{
  "d_model": 640,
  "experts_per_token": 1,
  "activation": "swiglu",
  "router_score": "sigmoid",
  "routed_scale": 2.0,
  "balance_bias": false,
  "shared_expert_gate": true,
  "scale_expert_input": true,
  "norm": "rmsnorm",
  "beta1": 0.95,
  "grad_clip": 2.0,
  "batch_tokens": [65536, 131072],
  "steps": 12096,
  "dataset": "wikipedia_en"
}
Below are experts of layer 9 (counted from 0) of a mixture-of-experts language model. Rows are named gate (a neuron's input weights, with its number), up (a neuron's input weights, with its number), down (a neuron's output weights, with its number) and show model dimensions 0-79. Each number is 500 + 50 x the weight over its row's rms, rounded and kept within 0 to 999. Numbers have three digits each.
Before each expert's rows: a language model's description of what the expert responds to; "mostly gets" lists some tokens that are sent to it at least half of the time. This comes from a sample of Wikipedia text that the model never trained on.

# expert 17
What it handles: Word-initial fragments. First letter or opening piece of a word split into tokens, often in place and route text, e.g. out-b-uildings, south-b-ound, S-W, m-asts.
mostly gets: " Kitt", " sq", " vill", " mount", " wind", " squ"
gate0:455501486525553525579523556485525512542498545514478507562477542414495457502431513520598528579483570492516446518541546455500465527512455556544518464486463484489569502541434535434492518475502407475445532569472616501483563493520434503558507547
up0:530491481510475432458558581464526470532445481627533455535407578543570537498617559486496450445496478538430474611488470428421498524508544536513553509562495459559557539561538479492499560499571503526503519439567475491574461442558589537517490503
down0:537462448543528438485496469435478536477518579489572552594477440437503489547457553552525513485523489582476517384448585539520531490473517489462580505505451473538494484494404534488551595449532460568443569444396444472510461380499519454539495483
gate1:515420460405509544590514472466544491518519481461490584544573453537555380440545470460530549456561427551547486419483449472478455485478551505461509475488479497561509490517582376479515445456497551567539563448494472461496404477422471477430462485
up1:431492545470469492481420593553436488412474477503515414455476516580539535599457533547454562552594548545518544467469500493511480478545462541529396577438572550560436530521556518535461511564487550445506530567481497589533445478461548527462487455
down1:438498558498504432342540534505503378529445363557463491492447499651569457527468531543503644466502404528440451498556392534366495429506584562408522566511454570550534498452392555417480529583431539488626453430469489477491547487611457508480552520
gate2:573457443482538477495520490490511513450517662476465513526572609500535502448563549548500437442416385429589455495480552605485530546486545547504553436507511475484528490509524523543540515612462509523474488477375550561515518528461460476545396442
up2:606476552430522468539530468450506475524492579496551524594549617463549466483530459528455445464559461471575482513451584564480533536519583486470446442489526450501495459483480557497526498455510446515563453495422496497520535595554460488480463485
down2:491551500572521502577580567502514418475486526599526555523490495463448403521531575521457429463461426392479555527477482375555437492488516497536492568532503484489492410466601519505517435440457516569472534544454517508462455471543520481483547544
gate3:479515656562476563567444530536595523523417523520489443516443627410427522523601448536485552452588508496485590475444455599426485537449444466511500429486490466435579488521553581565503477475445550519489494430554523459499574471495474599481482430
up3:586451453510512600450601486494493450462470480579389510457488541466467580540576452505491476414516522441482542434502557460547501529412496466563542491461402598504567556524471601463438530419568543512508451425516473585442466558486508569485492443
down3:482392517584441548423454481515496453404456444578482568533508477480449522490459569503497546478538542532530504462485510482532481554436447429487554520406498546599532553508492497476471407458648458386558531464501484548459557414480458539509552522
gate4:532480464514531517513491488504503500424568517531481502490507513462540548520456515492598517503531548573460507590505541455529454404476528396510541484542498585529510509425407618456481448392492532494534556541463602525511513452439492580371532524
up4:474612524566507413487487448482445459444484428501633484523490499414393424474559510524588505573418546502439514523434524514517555530513434444522558548585543459455529613407522511491535480438500429505480607467555498526438478494551473529480523621
down4:415546455442443450501484543524457481566528539562470490493537533520515509453496562489498483547450449534465472532556477469495577599604505425470561615513435492494674464495445433492592442482556415509531515524478529497522390482492604461462461481
gate5:562521477483499478444443493519452489407630502543413445467610500594471517562479384525411451482546480560435567603481429568479483486496504420505465467438522577464478485487501506451551544477444496511551518482556479437547497476480423525512427518
up5:492498532549441541461561519481536422448535496553483475403530544429567560492438550504459518593559519560492510514534564459480482442540498590521480580433504470557496463457464465520428630505406546497494502595448555437474467408493519433460496495
down5:385483545452475447489477598451548412536486557461474486608550535481538474496531439468505488400575549468490463490445513531538448455539495472523569450544459493395436487476521451514461551454477501454417562613535561484484529481434514518461527347
gate6:557575553607497456532516574465564477572538497504415566433483450435547394567555434561544564504425562555483499553581531508447533575412515557558492566524477493547517530413522524405524598487462492562527486577466449480486510465514475483525487526
up6:556570491600483533549500500598499550587494577503436592438541489552488432601408405586503535462477379589509468492489480479557472511490452494503528535527476463541539529490577451485443550460536450564506539506512586526554483484557485492516510495
down6:510505514473506507487543478563526570456514571453525451525486408492451494486654423431524497491549466543350399454538551515475438574494534552540491552493493558431578564497530383496445470440377549635523534423510592536453437565486595555516630522
gate7:536476549576471501510396568577491426501534488598584470558472493431524528524536532537542521532467499667586468570325479518504440441572505463506481514499469535563548616503479456532548485492558452552538485484473523515425525454476543508531535438
up7:552527539530476440478441558533519483470485575599577477543376472566531567571500507542477458483467445567438447527468476415529462571535531455538424529447479580420481525417481445421512551447583533484508440509566481477518488494498495470470466424
down7:570518432524467557528552515527344457443465622480586496507489512528459468483513475617551518537492450486423445413488532541477516514474542523504521550458604618583436481475506449464533503422548473561546511508490569496542617536460535553432541488
gate8:482447450429532480574567479506471418564553590571459515541496526415422498469520458440467498571482524522495552498546464469577524447479498454484540559449542466591504601470505469495455530577521493514539400456470506402532538534505498522494456547
up8:452512493416537551410527505473455488443612425477544529516486395522435432510448488529536543526523596481539528585500443505474512471487547525456493516500428444440554471558518448409452493497457472479431592471533495564424421511457507496554468425
down8:636523594480519499466444429512608476505598448489498486546500473532552510502488566481556479510506491524474475435480479459498596509455555489510425564505430469414449473530527498587481528601443556508498458464504438544482464514533590481536572507
gate9:460527566549482566492487534412468463501509549517478493511402446496481401513500469567471459517446437454584494505494539515466401496538541454441517393441491470455531536511519577493522487447601526456395587558538443474464561484510461576520475568
up9:515467483496564471464464485498556498561506548521499457524496513504550463589533507590462488460505508525551463534409538559505543523462582480560438487429479444578412466489528487564521488595488565566449561546543511490506404509453466545525377549
down9:486468534468522467496498533434452489499423467447442529450511585538492521525508510519528515526504397492459518502516482528562547528442480502454424419504563472552455463482603504512481490571433502541521537453532520505489440523502543470549402398
gate10:454474545500506488467491473517500478505530602541538524397455537550456499449522522546512488499488548442504410503451588444420513477517537388585459460474503493508535541470454499433531514532519567443609451525558482553533466518555499464524565513
up10:540434523421524562474447478498410543533508462563528534456498454445545511468480473479500475419545529467568474408441487443555568528519467470478462453569538518473465511495541449517457467601501576442582402487498500516489509456560455355540476484
down10:604522566434450510527534586507468539496511375406518467527420414555459451443497447537548440504465462449588559419527414485621450466576472517512439440527545548414506381457465439502544425491391437441433447586409460547470467437535537456525571459
gate11:564482528479408540532485486502590489506530503544476415539494494500513440431492393529465487456446461494455525385391544467540567514476535524503427489509575492506563466436450491425519462443489414482483528469587514487405472549565583475459468452
up11:517566526494473417495464561558419534516478585534549490515490452422449526533434557500529450518536535472531553665508531442493487514429472635466451459484551451581528507569465493584414501487469521614545435572448540506467486486516397560521456614
down11:501470651515549469534536475608413485475463557511518486509485536475411535418590390593527562466571397488526525533535448484578447503467526493524505409547486515448425476474494472484567621415524523539545517459568463563414544428445464535566497467
gate12:486374572591513514489487458576519523483400477372496445569523495518413516519547489478476561513461516490599545526511492434488438519471458479642543512434444514472528483447463566482492495508445538532550555550419498520466439448426368426452551477
up12:477472457445532542536516492505468518483592530477552495473471526422446492405469433439420465427492581533437519589515496444536542534544550471519547551485439516424476548488398642522441537524526475472448555523551510512583469543537492603562538428
down12:500447501535500528574414506505523434399472454522533505502567518632520500601524475487539424507589417496481532557494440493476539490441445448506534548490512467517593461553480451523565534441541552554460453589523485462490448477575469488509497515
gate13:500519542455438473530439437482550530443519505498483463512451582457520521528505517453517497484436446543581494512458522415565456369430489485541514519459458491448471495418502528559521452498451454476403498420525474626520470477481493605377483505
up13:458438464539487521497467567422454480578507449544578481491481502461485510543497527551466468481554516463432559458476534496413457479532490428461461463514510532479468521534421541548493495480492537493531495615361492455493400521520436360594484522
down13:480403445451471435523450567488463473435514494545504510523541452487481489493569565494473519556497439560521443535499519419524472547490496532407515538446497446484487492550458467384456478482504563542448462455538435431594444489493380547590476580
gate14:454453475504570493412570529439461505518519513558512481476570514500517503517495617473539461488504428545567551517499438408614539420498460507441467537468398477416500554514508551431501469446523446489537498566451572490510551370490463507396421557
up14:516557597551515389556485533509523499530520482397528542517477481498549494485432467602514511539530463514462552491524469538522566528463438399589399516470538536500514500502511480525544474406414434506495538524444521554452453527453585542448547536
down14:402513526419442459476451458564481561421506491484458552503514509506535491502554550495601502548425520443481509529567551495486569558520419493452437504536408611494442516523570469575569496578441570586380503468520481488472489557559578486514538550
gate15:562522497458508527630541604563455434528595492553445418552531547523579535515553527474516547458553476551410579481512428445558537459540495390515578484505563570533516538572526468581526477579541501498452531478522443560462480518593605534515539523
up15:647441491503528420417544508538434519547522532470497476538445465609484477479556525468542489435519497526477546512505552515501467515475537517556474571538480549446554566528571425495573481563539464433499399410468594454375416557355381427580504522
down15:525371600542476418590605630449584542574490451509522472461540462539488574488422520478526488477414572524543446546516442567553427432536462512558581606527566517485547528409519455505537437545429528588523451550525563518338527470509424479485599513
gate16:476541541577460523618502529548468532499396548564467473543599490434466465475595588567367538491426581557543580552505504524487432432513491529503471506513526521619473492528435471481502496499490427564544444497506476426485521501494499508523476463
up16:494499513510576574549603528500534477529471445503467460433507504502487409474433397558468502441499497571508495499492450508496445500461527392492537452563584463482483452527431525432550596499368409466494465473562467486497442493527460428498519431
down16:545544500506446490487521611458554440434482448534525503460495593501436530454404404571505465464474452475511437528522472570515413542402502521512526528428515604369500538565523529550537426511568493617404490486488540459538499572450539486505455518
gate17:440458450444457512555456442490535544496594525533532514495525494525461633507557568424395532392527438546610454481436553432444557492507461483452442461552476386488552435555518574484569446407499488426483619445557499525553550459598572587443450504
up17:503551530454468493559512564557523495528553537507541450503443500436509478414559540517568475486507516522534479440501448522627525545533520478438523517475483536486431493575499519489523435473447483538481549501484572373502444442543550559455556521
down17:433609480562578460561576595501505509552615457520503480558513507408464474538454499485577475513411525478479483507438515530586594411509522467565511521535491431454454471467548630468568541563440517506519560517402459473563463456493486543553550513
gate18:557466487511384444554449538425492477465423530538462527413393516504491464524506543489525502499520529590553483502488465505481549560484495465553433516443495443397554508515431517572510505542439559527555512572601494543473541473485595489457525490
up18:503482579545491517515489395516478469425497456483421457499485624617524516515391555472468507467490528546523576412498467521538541405476527537519428556558500497398486465446444472487489515515554427505433467573550470467532445501482556413489502524
down18:520485562502552543437580461538487558484511479431413539550469517482521458511522528603449505457452478468449533481462457513552435519501492508501516585517442530529476464518508413424485534521446414526365504522404495482492433527512435421613522529
gate19:520453468504576514549511646546519527555508472455525541478579511545492546516476475445523527452482514497506451622496513546541384455462490477479591460534479622443505484481549438588480472559541501489588574387526484492500557575514538559507506459
up19:515530408503580504467542574562522559454426574454497590429496437490492530466579498449540461485528502563434581550556526532428417441512596475502536417461448518584484467501504600471486524497454508485470539518460432470485552548538491530514409505
down19:497471497471552508416502575509443485519526543494492531471602452603545489551524489402570521447560544524505444524517415628459508444534533532553527610404424478486519484467557511500471562502556538433509553513478425540528439529443565589599496524
gate20:474475511469426475490529444411465457422516433536444502468484513546468537510461459542625549476491413552470517528468537564478511604423516612443527573518558485529443525466472415480407490501499456526520486512477516595486467470564507577441468542
up20:481436480499569452480382503446439410506480568502409499442533459419501556498555537461518462641454444578508447500469456432460580468477542471569576524507497516572539477408398478452478538525451481514459481548477499546491526536536486418439488402
down20:492544554472369489431516422545410434501511528451472427553467557585482571526487509462559539501538566549626399455398484619525494439529506507595457489454466572459519522459527416537456449603503540518622500473614516470446486483504488497503481471
gate21:624501594442520547438468493555539603526436453527411487450533478420524480430503576623521490584421508564493568548537415474457504474484493522449524513445440522516494372473523508473538559481498526469598512494565489467469465428522450510414484446
up21:493559528530514540406500419508461470495581519594512575531594506463513488401528444457583503502537498570503520513551542509537457551472593436440492511467463441392537407483447480395504526423494428543569431500614491541426431528658565486441522428
down21:501547447402553420386448502549466541466520415461453609501526554517477553539529569501538531473522623553431440537387592510431436499479483493472512577448501440497397498612415498432547478491515464501435504537436548464525534574484524414497565519
gate22:529497525430517406394455512518382503516526607513478393493576515454486591560490516412561466410496492521504502425462496615505548534538437511552576507416548560515540466475489492506573525530512443452431564482470520412473516526588506536464554476
up22:500445410503448540562479533523454393571427517514531529624642481491491475540527486563449471389498456497458526592497471557421416522549511512527501441506481441533501518471501490437535532423444559457515535582557481556371574519444411570449542581
down22:509437462560534498638473547529474491414552501536520563348527463481510481466504464541438558441467487505459513609528494458515535509494419426483503426500488396521537509457530519447406404477497603576483445543403473434399529501441481479465476460
gate23:450522497422485501537511519448546468404434552553558520627580547527531519460434441472502499425619441543477494534400504480423536461516440497509410458479536527466573633485424567540497527492542486489580485550468580590463565492550483466477522431
up23:575473472518436409526515506392489446580489489538468577488497573473421492445510435600485511472462511492548497472563504486508506435475439472422467495458520528493519403506483558397509551413526537560483528399546521574427512478415453520526507422
down23:529448431541463623465438567558556516566482471466402508504457484496510489521648547568445496498656572452426524495471534472636478484445492419513442419525491502431528598571509521475558461519442518491396530385420449464506492494503504483510560410
gate24:504462438474534480519404504407511492532509497446594481526485484482514558491466488407577517500464487443539520631462462518471495541513548506532541430444462489565459521457514476535530565414546653546488501467534584556543455477577561575471450439
up24:632516491509490586415478531533449492554514519526530414484518521438444498418493507415516488622546534520569519538427466478511453488414568481516565501578495477447532582499542504544609522487472565479504524426470462520532521495462564533487495546
down24:474422462467472509559467467539496511434535522454491486527558491614505529497536564524378500527439463459526487525429476536521525490482591509552471498574534457597453489432463577560574642533487524464531483423526519455379498538517460445605479613
gate25:577523502610582409552465563493489449454410547530517530475592472539535457590557503417515474525488459555562518567486532515535481556493601477476470563602499512463543518500613498520497539538556525470458452544527551521464502488565453586414454549
up25:489583456476582485462425516498543531531443493514471434499457477510558548588450474501471551501531446529511463483483461435485521441544499576485434480457526410517444532549614483482470530524500530463562584533415548428438512484530468439462514422
down25:441395494496462547526530460469519549474540466480527583425497495377514463392519497579561463573425508501557468512450497444514536500580518428517577498430494444617476452536614472536573485527561504476405489591392496386495522444569585486532596499
gate26:450463584407396560450478461487520450495477450488489520523532487487588503433551499482579556494518500488496602421493514591492538456560441580470502423485531510559513532540533480397527586551548442440579542536451639538564434479539443535569564444
up26:542482495495635482470538540515531524540526433584432526523537454462428534541473508508462530495470461536593525516462440433486486487497518472441564540483594496433489616378472493475490483492436439455551543587509412542384548460382486442556575454
down26:479566475573519508485528463543420480606532456473556469502507512588473529532601575498452478533541499491518440465483503477499504568503534576526507464542481524501489500486545480466578549424502606587563472534470442416483483582494420415529450492
gate27:468531571503554489515444480585498502554511590431507483482440417439502441486465505511486427397556531525507485484501526623468588465464457514494418516497570417540496582558413527468506554460484418543497490646425571464450491581486397507528587423
up27:515520519605510557530495508576460479410539549519396587516511514496454543503426494349533530490582503506507529492473500532466535588486549465508448518442498436557505552532444460506563544526417566447517549610541442516458608514473426518447456453
down27:501434476475519439514524506407517472498505500451554545486472497558459474590440455442524530461371596525553547483441452426479509459512427381468446536520457515507456470458526482446569517466413515464469485440500466463434545576522440470527469469
gate28:460568529476523493563416570485457483497470544451520437559561545457516524401551500524502497372499520575450448525495502506570559536477489527438543473495420391492519489463534454451521633566556524551541483548429617331494513482494435484498482459
up28:431507504432480515488556538526461557465518524485502440521554542487526485485538535546559471542492400508479505522540487530413521441618475431517504434490540502443508505566464523465534544448421498537485547569495532491533549438392400487491551438
down28:443476449483431491466486568516454506485537401524520549471574589494455564438510473419614502499462486530433532464523546477492417477514584510516443494513518463493478433565526539527482586499504514608479491564507469541457490446471545590557541479
gate29:578448492511467487547475520503487534550436506440453476539559417499518455466450481506529543470539505512566444448582484424523510547462509472477512532525517470606381570580588451483492496523554459498520585462526483415479522524569576472528448446
up29:468522506570529419351466500469547536480470476513511567538507492476503450497528496582465491461521522586562494573494468528491529535598465591496513524433587505443492473524538488555463494436436489522463551472550604573533447534605498403482393570
down29:577426502488493476456523555558486515437481525523430455500517627526486491470533499497496551546594465548499506416534463448454409503502506457462462501479558519538504565451435521482435546549538492481507498510486494541484503493423473577551439455
gate30:543519491422485495392448476457433534513398468507585512533489548492440486471552525416340417396495486564562530497465449529508543422491535533401555428573490581539556508470574499507516552610479478514515592396407532503464553478422454536490526577
up30:598512549471520527591490470504540541575486482388458488480490481467508539591499498468484547498516513386498521489432532485509558524508490619444481468485548634641539510470402468476439462467500541526412491456515506488466510570463539517530465473
down30:496422501508522516509602402527448550498498521472509524540555524544483467511480486557528481584520539460518521587499494571463478479562425502452481515554412477589572550575429384485462498431539467532407510506473560478386584400491503540500484426
gate31:373459529434573583500529564437516451531510500507467468531530518539550527551472507582619586417450489455569483375485458471555487567515448459549484406555528486435499514467524464490541508483542567556547560390491542592515441536490467503555540405
up31:532559534478526606506562510470556416464492571487456502492468550596458490485467515436540527432523502558454568482557476501578523579449390423552476439519458420622465462362537493476554611472534505497506456471460454500587543463460504485496424514
down31:444461442520476457426475514432590481405526444563445412537475490582431506546492530603483573559492447461492497490533526548573516574478543408485461534433454442495433532557519491515495503475488514418511467574531458546489415434552547495501457533
gate32:446463543566398580505417506575508496391406514459463419510473440451516527430567528519425505477511481419482505448405489517479479519405529499504491451465491592490537506495511475507466445517553436447514559534572450475496551497527511592517463485
up32:572574500497565522483407494536488474403518500514589396460538480401510529531650586556507482403565582464519516463390458456517531486495540414540531595525450568526459465530531528510488459480481392470514507546528512531425542526602568473523420406
down32:540506589521559511527480501536454416471606431441517547553541451532491473486567530380439492459510485559517481495544512526537512604490526463474470502479538521495468465421555561569474517522481522521451493506542494421534556497550510467469436598
gate33:515543546404427521431497527435498476537527472512420519577524450527503501529413490582495512547466528545487418536579492540470518507432485442441535416527427435482455568632651552416455550393538536450475524478494450613489559480519481489524517460
up33:518515522569428558498547556417511424502496494525502537574488540487562473450507415515526484478525502508447542528547479436497531524426562479453568415535475462496472527542512490448532659546415455498436464519402528520522500521576459513545483482
down33:543595646506441548470517458485509477482585456526523532535483495439604586546483458475537478491546505590567544412493511488441489501500457475581529494436528499534461545438425460534489521473523530437566486508451643454520468536521415586558528543
gate34:523485539572359502480476492406499377499505606515473432463505493429475484410483500474578499580464551474520584425559490468563470466531465348485528471524461485530519521496511483500522571501505545567546509535444483533491597519558510573411452454
up34:411406406509447474543499494401590461437523483510394523379537468483494447552507424399488513600509552507562534406570512554490508605462371514492390490548550471465543448528490440506500533530584539533548393479605471491534485576536471447476466469
down34:491528382551468447516479484435476400545365503532463389477373472428413525519434479448416536506439427465474369404479547446540521479495421507496492445474510478568479473489497515450487442491484508483389452464479562522518530468586588546528488493
gate35:526461476424474458498430489508548489519536475489486647517476449478499506527463394501526474587453554549554523548441548452450601490575517553527520456603456415523466509476537499521576499430603476487538450463553469581444621512488362501484524519
up35:455458469471532526495442515546554517409624482448572441603506466512559555514586552502484551467412565494565549426489475566528478455385508563477522488527381539501446525532442519480470495525532387487507466594489460439529454532532519445481579502
down35:532535435499468546431504628473565531511524508477512476445517477446570565511525497536543497563536506526471494469522580422403505473455493559486500453555473474520531424489545550473462505533533450549550602461447576483533407472559535477500531486
gate36:504607523423508565528476531469450528522580482486589492450538603549477538509521454428587504457538459485577522428531501651529526550468515499549585481679566396494519526414554447501492594469565502533479464486548513571524513460547556457542521508
up36:485551581482459561428544471590449537405467489454478582594515544563500545450515560541510485546579479467399504435469496363482516478470484418481435545535531529448573540502512489473498449451491543420417546538519514495517512511510464501576411534
down36:509463500516505533476524454629479536584525565597451498444426462450538467452348505623412544504543464430454443511465467515560479479477545465430492436484511532521467558424526462440445499463496492527507434536472431501522494534554525451476515460
gate37:478486436573586597492488447500474533595400492516479576392481411543440557495457505554493459472413416530561583437553496524518480463453531440505498453520546467406550499408495440601502428447446465506499527442526532491412466487523550575454548514
up37:516489332409438565464478532554498454463467555518555460503565470507589433519510491411417526477462553437478516515445467537596533494497598604461545447481493473464416405443600540512469531537537531492414466522449480557527478587504528581559547477
down37:580556518481533556577415507476420513455498424581484465506488501491456546506469451486506564478611477403507439477552396514534526483487517570519531523532498478514535441483522474494510553565507512447568452480403456506567474461486473440480499474
gate38:508541508465518538527474475516512505382515514619509517470418547389448503497516628490576587514565482620434477550514389477437477472452499524487492560569504528477487509412435461532595556528547479479609521539453417555526514454449507597489520403
up38:437497572441471508524421475485628583496495466459482493440424484507534589470537521403438535504496557527437523526456476440468462433530515502563587590479560532574535525507547467535423524463556494444481481488582543471516363477513456469445499527
down38:545430480480441453580530411530514408511467486484530470396520536486552480586468556489542473462549484529540424453568526504516559493560560461534446561595538544497474548479510528496421539439562548475503519375546489401559431453510543455499523475
gate39:518503615462483534428475629474530488403486505479547503553466461485441479563526435516456547489520520490581563580466601545516478528481498473443548382417446438553402494523501498506427478437450549510447570498525534529495459573445481577535604510
up39:470453532597556454507533457401424389471603486523535488458489524542471467458489498566479498425559484505510594497482433583466521384525533492482487559472525506504606499459464470505500535522577434507430463537563582430419528466516476412419465467
down39:570514478631559516352498407542537456540519512422481609487428525569551400425540461536553511554473490458524560453556364547521503512518561429460556414514478525500462577470465420480497480429426484539553483549515525539443490553437555526492442505
gate40:470439585574514527497439533503503437520480510511483429534492474473496485478511566455506484460553463479525473530538527588484532519469513491609564424476490402534550522502395507470513481449567505443475438425512492498474481550560514505485379515
up40:541488528523462566494484478550498476516425477474568506461566518525573521561479485547436517435459427451395455437563526502504476379447576458482494481487461524387591618525559507531446523463557470507547490580487510523534539524529504485475510506
down40:505451477444509577459539551529494513485408563411586547488454567523540462542548489582440493436494531475500468452525510574441484521518465480517441571489445553489510450462517483485440521456516542445567550501518458507518531439488479547434471563
gate41:533475430541446492552432525523510466518497545495509455511569535548593575458542619445511447421497516559456439446554468494400467455488475570424459480612584561470560514481443468501531553525567477530538426420582615509477484516531505445534469440
up41:447485516495449498487526456491499559523500479444474513429495509452500492506452586542517513528504587484585633482499604500490529542545396446506504450420487426470585451425563473532587489461455497509438530586459429536575472494534508542466496549
down41:487486467452521551475585513474533434572495466584531474415447593464485555504571519464480496536435527453548515452570533533530523505623428506498566532573456577494530538494501508550542518545576600497511615380444546469495575494559453488445526527
gate42:537458524434573590446504522471467513541512526528564468498481514566425499566550565599512519483494440506510535555511574508512547515457419509550517485537539503552579476523404457471562591503522534505459477484409509472547453593516473510520511610
up42:513480518462549460516432522536537483484471516471524500527536467444508398491471564396415427460551527525412521516512525403460447515522520433533489476573522489468560474464539496440533550456477533544524522547464493471560460559524520550514545489
down42:492465501584508492507523509486530484441478486576485500476493390426461499434569530435458549504495548475454490416381463478532499577505472499489415532439503498405526393461540427470421436436582513513473533538542466491559484557518470552508526442
gate43:498454459507530457569543559479515484449423478494503537589573489569564450573476439625540551415485483490475565535471559582449561557521565491491529440534499453462461518462484473550536526469489485549570423573488538622518492486474543522679505462
up43:556539533517440487421440393568498502557530533524571544399518533602529622449684530447476549500404472460534428610555591401613430470629566521497501542465481522441531421452440502444449494457477522518515483488566478459498411569451491462461587551
down43:489558584560501508434485410474448571498465489496494476495520440453436490522467529466577504493434482505579550582492440531455446508492505516428522440482500540604509486468535453566480538482443470611547559527529538470500542531417543492512526485
gate44:410559466589511500513452516506492436489515499537481568490531514483438533641481461375480482498526483645530498456434502469553473574463443462452449548581395364410532556496494488446564484429425462567413512475596459503459490513507451548434524540
up44:484425492511428630520533507410585512508470516443482511492506499499515601505549467437550459474553474544541384539417524555439589413523465484456528497508460496435519473443479464460548480399527431542547542503467528436458411492507422487518533523
down44:504482439480480461484533550519524452522477505511451544502492445470527420491490594428529369491504533595527475492533560452555473469483539527448562418394521463424436467472528479481508471493511539407551552521472477541495527516521527487420453496
gate45:556478492458564537499474495462467497481475525511487496505564478574446540535451552534464467483482566486443523524395533554430430456561470537494440427511467539485533525460523393501504549557602380478463435549566419423451622589444486528462408507
up45:480629508511391504533512490594557466554494498476492488462477514476504414435481409477510522460480533496446562552494513490492531543518509469491573497524545460526541498449549559459450422476527526517533538526491591518528444519450495489531528482
down45:436444542446549533485532467461479482583575538457542536524479485494537564485449507384441474548518467508514431433498465605507545514447479563489451533533523513526508563575512492448494567497444496419504503479460513618474458558534423559556617495
gate46:451437381496493473647433506545540426526503534488416456541527556496555491536476477496520531478529482481585450521521511558474533566501535460480500569559513520508576483549507556499508492523418480502411490483572527438496480541506523558567452446
up46:455602519461450545473438539538426540509485584555553578489477546461473624413543529506498568433512465491448523412529429489437485467395610577499577487482499459520439538519488521603511504447485482518626519500574553500499514535627476586531486537
down46:572517460523484535529462646539496515484527438486501537502468386531475556489520537609492563384504391546491494461568477483509551488497506527497482416522569499463561474552505384527478616499571490493588466563518450507461490510485550543587477517
gate47:575477518490507477544436492534528374475521541365558488472565589572493500486467479534527424325509465491535441541501486446523392526427510351529522471502477379577436565438407456525507490440571585500491526541470474517503494494471487531507507461
up47:539498468376580502564516490489469490423537578429553536579443485533410494459604499497552483489459479460499490511543495557457498593496593528528578433563506525486395548485498421457534508470521554468540497546515422533507558471388522478566534481
down47:599515492406489518521558441451440494467528486460508390384464561517450504489531426392574454473471459507569481502529426435495557528479541483486512455440520491598473437625556453527436553559498525425509476478421407548572499520529571431526508444
gate48:617482575532492380471556524600516484468443643512552563507545491529553368499590478530536430451496464479493541430602500490503599510493528452475534454475511510473459466444542496491486527502500495543541525527413559473494453549467492474476504546
up48:546433539433559488579534411510408496609431496488498478487532523512455435479468544587512510420471403439521443489493510433466481525614555505457521510458504382499575434460618528554549508500430513567526538571507492449575515512418435464435495648
down48:554456576476506506503420515562509471483474491499477454511515557473547545540491482669465499440474560455530454467518524534568530477505445557479471459505496588589479558442495496485567502517462485486532576479417564480425458536481492546514578601
gate49:503565577577450427465457517578443566475566422493481578489473455528488445551492487459441531566532408451431545554528541400523512452424485485550459442543451525450556513450454556540568435493507553438588503535584555498465429582447493451568520419
up49:549552551468567479537564520588570494548494568435458459582497476425418403536549516471550522496488526511527420452570466561503510399537558492447503517496500504495530489501404425421553522503455537538554522598491537487532463494590505552592552533
down49:431527492431495479501589532490610487426465567535502456552479530438518546495500479517594408513481482508408461500474564464456488531489532498422493514452460426497487530507408444427485440512528588562512481453541488529445439485469485593481494429
gate50:488417502399481522588481466502583499497484508460483590539500424538478502479575521475501588472483546512460556482425498569516503460465582471513579493564554605568562493521586540488461534536552462494425435476482480528466510387531482481481407485
up50:494567512628514535465489545464490474546550487547455463534449542566498454494383438522560476535513472536499436538562554451451447520540456445436468523475469420440413507411461485525509470513551521449499538564428503489497448523474515507525505549
down50:552482450516509488490648440536481452500478447472503475522539539448571448441535463547478571551497563518596530554469526474545568551535548518576511519532444431532416477569534523508481507632492424534480506534425445507549508568539563539538435501
gate51:552444509420527500539487490460600451471491549487532490500493548524499468469509453480415477576573426423553450484429507430505474486445435411556598414499499437538566480485482403468553470553497522427552545575506502485513440491523451499456514520
up51:473623567442511469533512511493516457566480576547511389431483526521524513545513402482530530465498455546480493518509511411508590544508585481473503507450448432500558545506530441512533498506451565539434507545516461486540549475518461596438479468
down51:603539456505440465547574421390428494492575403419506491418526517468581513441520468539486467442549501479539460518524461407467424477490548470522417529528425528410633613549469492571402484495489555509461420448394515535441491599485495557509485450
gate52:539518495518494522524609384584559550485568439503453455518516455491495459510424438478470435449488454520431437484493529514448464471511506399610479517570439498552455458421522504587516521408523521520510428543628479471530494488494458536570493513
up52:435441443484554447490559572458437500406457488530596408546516467528615485488469444495478442486534469486499544451579497503541491483426486477342548459411469536516484442457537492454524572620491529514513507515482557592601540463427439428550460496
down52:568418641485457531538515449487477544420466456465473498433508472552498490525486541386417463554403466583527475542524598500547510500454509485490539464540448493535518553608421482457410563464512559475478474507520439486525585436480456458527597417
gate53:493470444499468585490512519497474515436532503513452459624537540557512518443493547457474453536595385460516486526428523474433509497499571609490553423454417560483519517508551535525549509551517436536412480527556600496558523494470505535572463523
up53:468510514508426525516466457444543482514453557363487527479415552460503619486448491539561530504494573435481558555446482498574480507431513468490611511487447449488476522422566484622530433589442499481536556468519505479519521425407567534489502493
down53:519476458430536514565629503512502453501489524507526476555527579555496400461454422453538478578482502501494515487492530538512503466622500502514498520559481554545532482507498521509411549428434442538489518478486540494490464589499431431458565580
gate54:522486536527470546513475399385444484618499544507512491437478507470473420483616459568494504527530410535400460613518466471401560531499471466531402534525403525491528463472541562568491475511496561496507467508533488505470484475519552450473516545
up54:539506572443523528453535413529437501432604388531525580426504462543466515535512485510484504524553490574493497472500441537497468454460419541493450414457436490527412580463561514492534444460537544479473580518547509521481418484453467467506462604
down54:551519501536559485654478526593513442494512502512481582541532483540418466436493418502497527483455470486498498530513575532523478537580503490474398427426464520486507495515538480523541444494578477520461501490522528409491561538524452491605479586